python train.py --moe_layers=[0, 1, 2, 3, 4, 5, 6, 7] --head_dim=64 --norm_eps=1e-05 --parallel_block=false --seq_len=1024
Below are experts of layer 2 (counted from 0) of a mixture-of-experts language model. Rows are named router (the router's row for the expert), down (a neuron's output weights, with its number) and show model dimensions 0-127. Each number is 500 + 40 x the weight over its row's rms, rounded and kept within 0 to 999. Numbers have three digits each.
After each expert's rows: a language model's description of what the expert responds to. This comes from a sample of Wikipedia text that the model never trained on.

# expert 42
router:456557439535418460549497533501466447436438484488467538499436501535486505520536567518491465476523596471528496512415480512600483418472498493536484483487536557504548461505513496408499438473497485547476478520544544482515511500493536518483478500540530474496531472521466530496488476499564440506573460496467483468488482489540497537442505456474507504465490559469493582459504492410586370517530
down0:481510490501543557563549436501509461546528502597489483499471544528500538523436465584461501473592505598534435528462557490493520493489503528489459481483531475493424501555530473527527536495606424513527480501483521540521413534509522529526463516548409416519460489442422474489494486510464487470506478485538475500495443490491549546498471427486506529566464483583496513514534502513431451523512
down1:537565450483504538530525537495484407460471510551452526513500471426477546487495499528518487528506483545535466500528574548497522468503497477540503493543577525421491474519599530510517465478489495538460418587442487457523554500467558566504484462503461495541598463520439471498520500454443444488521507443497485481477543497366403515493509493450495487498479537570554540532515545523497500524482
down2:489468499577559516474454515501468481561481515473481456536455502492530494500544425508551517513538483522503491520529485463486545485531470453554470464482506496526522483441515514474579461495452453418486498552511561561500475511427510516483378437473519453452473469513583430434482460528496481539500509511550469506597481466457510517459434537491498541541578419456489442528448487497469420519440
down3:446512509506518546440514505584554464485545509530488476522450471493535521445540511412500427547533469539516513458449521448534434552531594461550556386464463547522509520507458516548493556530488512543486532542490505486509521492477532523522553523499399515457459458475510543522502475542530470524520491529579477480513462542456570528483551455487486518546512504524467436531513496543505439594423
down4:449389490507540473456535469484450567521526573451482423521504444461456506507501406547508500512622530511542526510488518472457551484477488533468480514461528499535508479525540489515513515500480443486424519481507498561440557501514533502562520509500516532512467565446508531425515461472565523429502483544462549520433498468458571496487512535522505396521449557535501506442517514474591505481503
What it handles: Nationality and name endings. Nationality and place words like American, British, Australia, plus final pieces of surnames and place names such as -ay, -ton, -shire.

# expert 5
router:468513443543471487587467515531403451445490468526513579516492579489469546513474504495482500468469540468494506495490467519516447461507528567537468499468530495575478491483522511511466481514456474471545543433551508404464433518512482521521489537472549462490474483485510451586477508452533438480520404500471477487493458402541499526538538490460497591448555527508466541502502495451582429565545
down0:585511517528480537595542492498479511479551485560493516511505511497528471514503552523447571462525494503497466517514509511458529509460538568549437470440562469564505510476538463471556527477544518613520549477501490460536461568512499540579444484480453437477510454536455449504465427436499531473474558511496447465488442462522543453482552475496395492456454428563492493478528502511516507471572
down1:470555500542483520561496555524451518519595479469462522502548514541436494425436533496501496570604587564535509481483566514435532552445533492514414517495453485529575453477513474505575578547495553518498492520523518490539534492521547533475481558480441499514551517504489461467505432489517520490467514474523466580516496453482489496534550530565454485559507452584488496457551535522473492475472
down2:525494537542510505452471440431539519527482599516550480524466533463493479542460596493458521505551521496471521568483488458534523496499443449605496479511525550540479462483513485506495432528471505508453557459529473544591493512470464460556508462540508509542532488489580468391541481390485460496575521557534533538517505457459483537489502450461528463572527497492493482515498494470510407464481
down3:524493494424484453439494508379475435542522535516545534489494512443500451477539529478529487496554490581524527535489522498486490562480535512599448518472462419478473497527577478548506553499512539523466536497510382539508479459485506502554479577490555544516519514526538480496500500556501483478528521571530521459536553489512472602409562520472532459549497504470458531517496576535479454487515
down4:524493468439586498453492531556435550459560491520474499552543561483504433509533500525438463534560489503530530482447538445541533556456518531508529482504566547492521549527527506497499508529461475508531541566554496514468576531482542511449516490603435543510514627504507467424577451497502506491522501422480466515470466506463515567509531442524506499518450499497436552484449540506558457464498
What it handles: Nationality and affiliation adjectives. Adjectives and adjective endings of nationality, politics or organisation names, such as American, European, Roman-ian, National, Liberal, Communist, -ical.

# expert 22
router:509540486532493515557521525512480487476521457523471525469417469507559574515540601528504467541505487484471476463504528507545487424537482491529472492477400495473602478569533466521474497467453455490422525563477567483578471494524528545441493502425508412494514436520478452506494465511509441520511423457438438468460562431487547518480442492496525505496501526548500513510453465483513510597482
down0:493526544542578531547538512477526564483494470536440453487559466510495600585488512468467496443483499563529519481494490491422573474502537487418488473473514493620492461467460477469523502465482431507553501471512477519433511511447542522554499612494501466537525514501459495516422421450476533425445534511479514462546478532459508513499589528515466481507430521531487462472471508534515498544506
down1:507538476513470493581433536601506455576571552480468524446496482543501510454505453488472538491507523496571550535469549523441526504453540531474472510507453455462535430509542479540524492477514487484524524557502467554534565561520528521492526544515531529502511455468480463487552511511494542410482483431604474457478454483335536481526487508554539479478509479503483502527548524541468463527518
down2:561435475515563454427483455487485556489395569496542472470458486474504523544570451541525461553517506551485468519459489416472530419485549522574446494506542499460521482487437487507538517445485479478444429499516530524474569492502516529565496468540508421463523550438551520483479507489540539467555507494468461475528494468536503485497484524474480518540582487541444508429509599484467462475556
down3:451523466500552478513557510495457497423498499497538523457474479490535487422519453524508485507531406532507490468578553506459439528450450484480584504544439469478477498490513534499455483537535515487590477521565457457510514502572448517478545492453398484523508529514518439490566395509532468565468511478560505510498537466452498542458452456510491482509420507474492494529444560568433446465469
down4:442497467492544468573491501505495477547572498429519470480505471508462455474552474508528515492525567525508482518508538557522555519553482511502466524569504508557522458505506552456500491507483488523422465510535585544488533535452503513471525550502498458475479512461424515459500520422495513436426473551498513475495533445493448426447432603516517568504477529410397512453514576464569506478461
What it handles: Capitalized name starts. Capitalized opening pieces of names and title words, often in lists or song titles, such as Le, Man, Mon, Be, Grand.

# expert 39
router:558566482559437446489459517471504486545483440546452485503457569526508449508500543452536496589516472495454473495474481531509479477556437495443441519477456496563565444531546516524532469475435464551500508603478516403467529491507544542459467518520483481434455453494443528615492508540505488486467485434487516466470494419479485502474487522515550492578482463474514551434473494432506497489514
down1:511491488522446498505506531482497499514513497523485448457530483483504483497480561489411505486500589494533519516508468469550552502514514553470517549495545543533482436543570495471469516467508448532509466548501523482510482476453540477445474522525523538470399515438475453504522494478494487482547449469467638500450538535380440489530496450522583450550503533543609490501404527495483575466501
down2:551471527540511465548463417533521510530495505524483421493465483585590423522475462537412486532463507498568496516543468487539474460528546481570447488519563495523585481514470516501487462506497492506555540504508508583484442536477502472602492376517503477530549497481500527469551574517505456517569492535597449430557528485485519526494505462450485520536523501504516458520492483507493534449505
down3:497495606500483542480492513472518456419500547502536488439564497449476478472502468512473440474521514542473579495542448498555486579488525495569516493507536522504466488497473526571517446517432495514530490550553497482476514530510508493515488500455535475442496507520504473519598513577551487476489511535588488612581562532528511515468481532473485467493537418567535519503460552424426512543432
down4:521548506483573517465507488503481484458489468531453485438511521601501509506470473488519517572557482512419494463487590510502578471456487525505511489467501469521570487470538491484518481495478430546469538476495485482497512523449547401502495432543448452498334509462460536459509480433494518511513540561496550496453547543438481462513448468509499500474470464454526467475567474483521421553536
down5:504527479501537484546475503470530445537538461486525512530541495515502514514467465495467500540473400444466493376455495518463526532556529499490519470491523520539478446518549521551494518430470518477543491509538586463439524430550490542480450496463514558428524464480543446504457443427456548459491551471538494538488523451456429468561484599501509472511518452569486514553547413500519440545486
What it handles: Leading digit two. The first digit of a multi-digit number, almost always 2 opening years like 2013 or 2009, also scores, page ranges and table figures.

# expert 34
router:505582494511445515581434490548445460501502513475469542576470512517554454442515506443489480593506579510469468509554446529490460530483532512461532528493465472461466462526522559519513468514469506478545504571462509479447469512514520524443505505581478443423556531421510466490469440465508421565463543516495492467487443396506490446460507501521541466502569486528453517425437482477503471527503
down10:516487531539500531446490548452512525505518411526514445410448461568507455498493491516512588543577457483459533560527463506487487491473493505553530497479523448555501464529489521427535421427525411496532527502462547519499457585470569474492512520508463528536565481529456548431476514538510550515444496547520522508539551410550524452501520475535545537413538514506492523443507501450551515529496
down11:498565520522556549471533519493458505410418475522490508436485537424478469509530524456552550586449497482425558458412488577531482469518519463535522495544475507480553560481513540469469541469485538468513416479399450488581557525458473547509450556472476536502490472478439473453479515483478470467497492451483520534499427531491486462536454500514569513563478485524478549528514478510513474567525
down12:498540527533524521490515493423396541463469467535497472449529558506459537466502488435459505516516508511456546534543502528578487541480505511505495534441415556468504489581468482497491586499574513548497483479449507539527523483477464528554513451440461523504470571456460457556447505515481512438451488458462528483533454401474505549524560520511498557467536465366478499487482544464492504554526
down13:543512468539542518494530575497500532472431514522517561541448463472521511491547488522541520508484554435413555546488545511475467507476521481506561486542470488496559476475505464534468445522549539522524565495599477455564456584515501532517455526575552526477495459591576438500437553523561508504508517542486486571483516546494541470530446517488562467458489493406508470530566513536457465537480
down14:527546452456467426529503526433545491527597471496469470504487507516515526488500485514512500498494471551449564550445484514539450430576540518538570489502533503565501523493519453475511395447543453508499445455503494433371524496509551489538538519463540442549502477492531454514510534536483532473531504428531530528480528508441552512468526484488549541490536427459539465473553470568425534482460
What it handles: Indefinite articles, quantifiers. A, an, another, several and number words opening a noun phrase, often after is or was, such as a species of.

# expert 15
router:527534443452492436504497496518513504509492483547483562446497588486481461567515583438471504506486554442514424458523453516522442465462535469541530491501518494502478475545494478550488470484429493458476506498567515463547428494495494503506530517494510494483408486491420506619461490447592437543580510501471485465467552393553461519446468548513526464524531492461467485488492486460561464466504
down0:505568511564503454511506494496486426559526433529457425485505501520499541463497513555498497461445451480428512467480487469426484500496531541483556478454517475539493443487505468467541456505575427584561498498469503497461492543463475500557421535545447419482500476483472434473420499482494550483497506497526491456419433474447484465550571481497438539492426566529541484469516442535474504490569
down1:585501453486506515548489460520485520487521452487455525463460567395540519507538527542515546491511553518574455459538525551552520546557448495456450537546494486535532480481552498487470545487493615459518523542489470484557471439440546513521569440411504448506534485477468455549509508465449459465549487437479538526538527477471464499435478481455517454513549422490532489471452549492461479433515
down2:477530527490566408495507480471529556525477506473513504473504538489415509552460475550468569536544481511514423471491434534508496486454507490569496505554565440450465463488431491470472442552489401424483488511561540511562446491496438458494431467594456474511497573437500529516535487485396538486583510500543488489519525465467509484525447525480424497479501479522482469529454502517478462475507
down3:506422573462594465516521484504530503500388504574476521438443470509505477478467471434522455499520542538540539507493493496442486546524470522478484519519531495563570613507508500532560482506599517448524591484465484543513468521509478485589492451447511518435475559432484452477547494478487513469521498467484465554490462562520473471467499466513488499577536458475450469496442509471487487542548
down4:497565517443522520491496508563570510564556503452506562462531532509500452497527493539473485488541449400480500414520453509447499537406501487514592474509524537557430500428494524514492494532480498472521608496589497508500505478515562476470478508480513556532440454560522534474527504495490474530435454554582489513487464536449487505572492536565506500511461539508499458421500469532578535490516
What it handles: Country names, regnal numerals. Country and region names and codes such as United States, Kingdom, ENG, Asia, plus Roman numerals after rulers or wars (Richard I, World War II).

# expert 20
router:459529432438481507515497511535490482525485461432451580584471523607501518514605469476539477550496491507486529498473459542574481490494486500475494476479486538515514449574501515465508462495493556470486479495517529456463548540573542505515482480402439502502531398452491507516442513516543464563525444402466526458461505424506487530407550470496499576544500521481515518466486481469483465541498
down0:487483495521591464582465448510519480461566493487568514506522520470565495488478515412485472538508483570495515534499488524529535485469511544518550495487510461540491453467579502560451478459570567428493518625511473481458480455493500527522505548569536427460550519450498475504508451514438508409469551472539467489504494468511415490529514545465494507469506590563486478532527545525465468561518
down1:542601418539480535531461447496584463522510463512479503600518423468557509448413479493489518478486504544516458574474487535432531526505491461523481525556490551520497508545497482513503528495529581543437549579487443477502530511481487435520489505477536501550549472522470498509514473540484458493449499411506514483460485403461486548495553515466496452562534467560512484556498507557577465488462
down2:523545538526496530524494503502488572547525547450522467516484491489481424544528509461493493434493522500538463494453526469476543471487496517548482393549576504468523567403496524524462495526487505399437500490505577610550496509540456502505442495448486529515559453517519529515553591575540532534492455523550546456520462538537501528533481538509433525539490529524520454525420469455460485465462
down3:506468517519523521433472568476537453408508479455507518525497526519500551490480475496520523491546531498478561525458469454362499483511592534547517509506498536537464596514511471476502511525544535528545494476468521505496481439557521520533522604428497525526487578481523502501504445496583504494442471583519518513505541483514531549481536499508535464514511488441375471485527467420540487537557
down4:499482529523470518513400517453437516539529487505510523530462568448463471505543569481504468544538460485538454429488491496485502426485487585453450500445524371593455467503523513523496528515493455494488538521492486474493548512469565434483438521562433458460574516550489464462525486520532549532474457484466484507435481447463508495428555496568424509556549455468469495485461485504523483509537
What it handles: Quantity words. Number words and quantifiers like two, three, several, all, more, most, often in "one of three"; also percent signs and zeros in stats tables.

# expert 14
router:435557512527481462501428528483453454444538437549487550519481548482484541478501540444514482558543513499491481439465439478520477502564449508466502515438483489461568416533543522501511537486444497507470492465516508444481511510510475524438524550524459468462443637541496526493453483521526498509480470457489544434400486448490509528456448589468586494471558536509475472468527486504587525470486
down0:477507534493490528536611493519453487442500464544480486478466486506542627460507518525508475433497470512474487515487464462507465462483530486473553526492581496610480469493474488453520537491554584529534496487491457508483501476481536511562390508549464443555504525484492481519485359578449540491464497483538511410528475498472479486432510436507432494496505485536523505463530535529467478517536
down1:455478465536504516556481474488507565558525483505446452539496471425523464549553501565477481506552486501529576498479539546503593430498529615474502445501495478520431485467558444491510451524477522472498493521467524555442501541493537507539513534482469529567515461417541450523443513512511434503490471485516518519489490502484474471538564478558504517567502550551533462471440629544524553515552
down2:582489475503599475451556547445536503482449514505498524554519429533483490449562521557474499552496531508524438449579498523486532469512512471529496520559567514480516483499484483420530479593500545443545490483491560533553484557487476397523555472479542503495428514467564536521500531514447432486507527485544500457593537452478515540494471536464509553517458463555500503540432522475517541489444
down3:555500492498429543463487554457520440580510585464464531530535504472497519515422439484548507464562491493547523500507444481467470497501526484530513487547499528486522556520528503481516460494476502467549473512501496560593471450478554454504479626441590532560535445523451485513499509469528546474488505447485469513443599521492539463443504500482470594528520546553429544491501521449541478455520
down4:541521476499448502515547499450471461528506460540501482438489452518519567473532519541503434502515517492547561505476542542443504473540415485434483522449484535511450525443504469458536553517486436476497533540488458461450510509456572540473492546514540554497506508469490550497450526433499542528551515451382544417507472515475503482560403499491508535432421509499440547451505561514416495460542
What it handles: Leading digit 1. A digit 1 starting a number, mostly years such as 1789 and 1894, plus measurements and ages after a space, parenthesis or dash.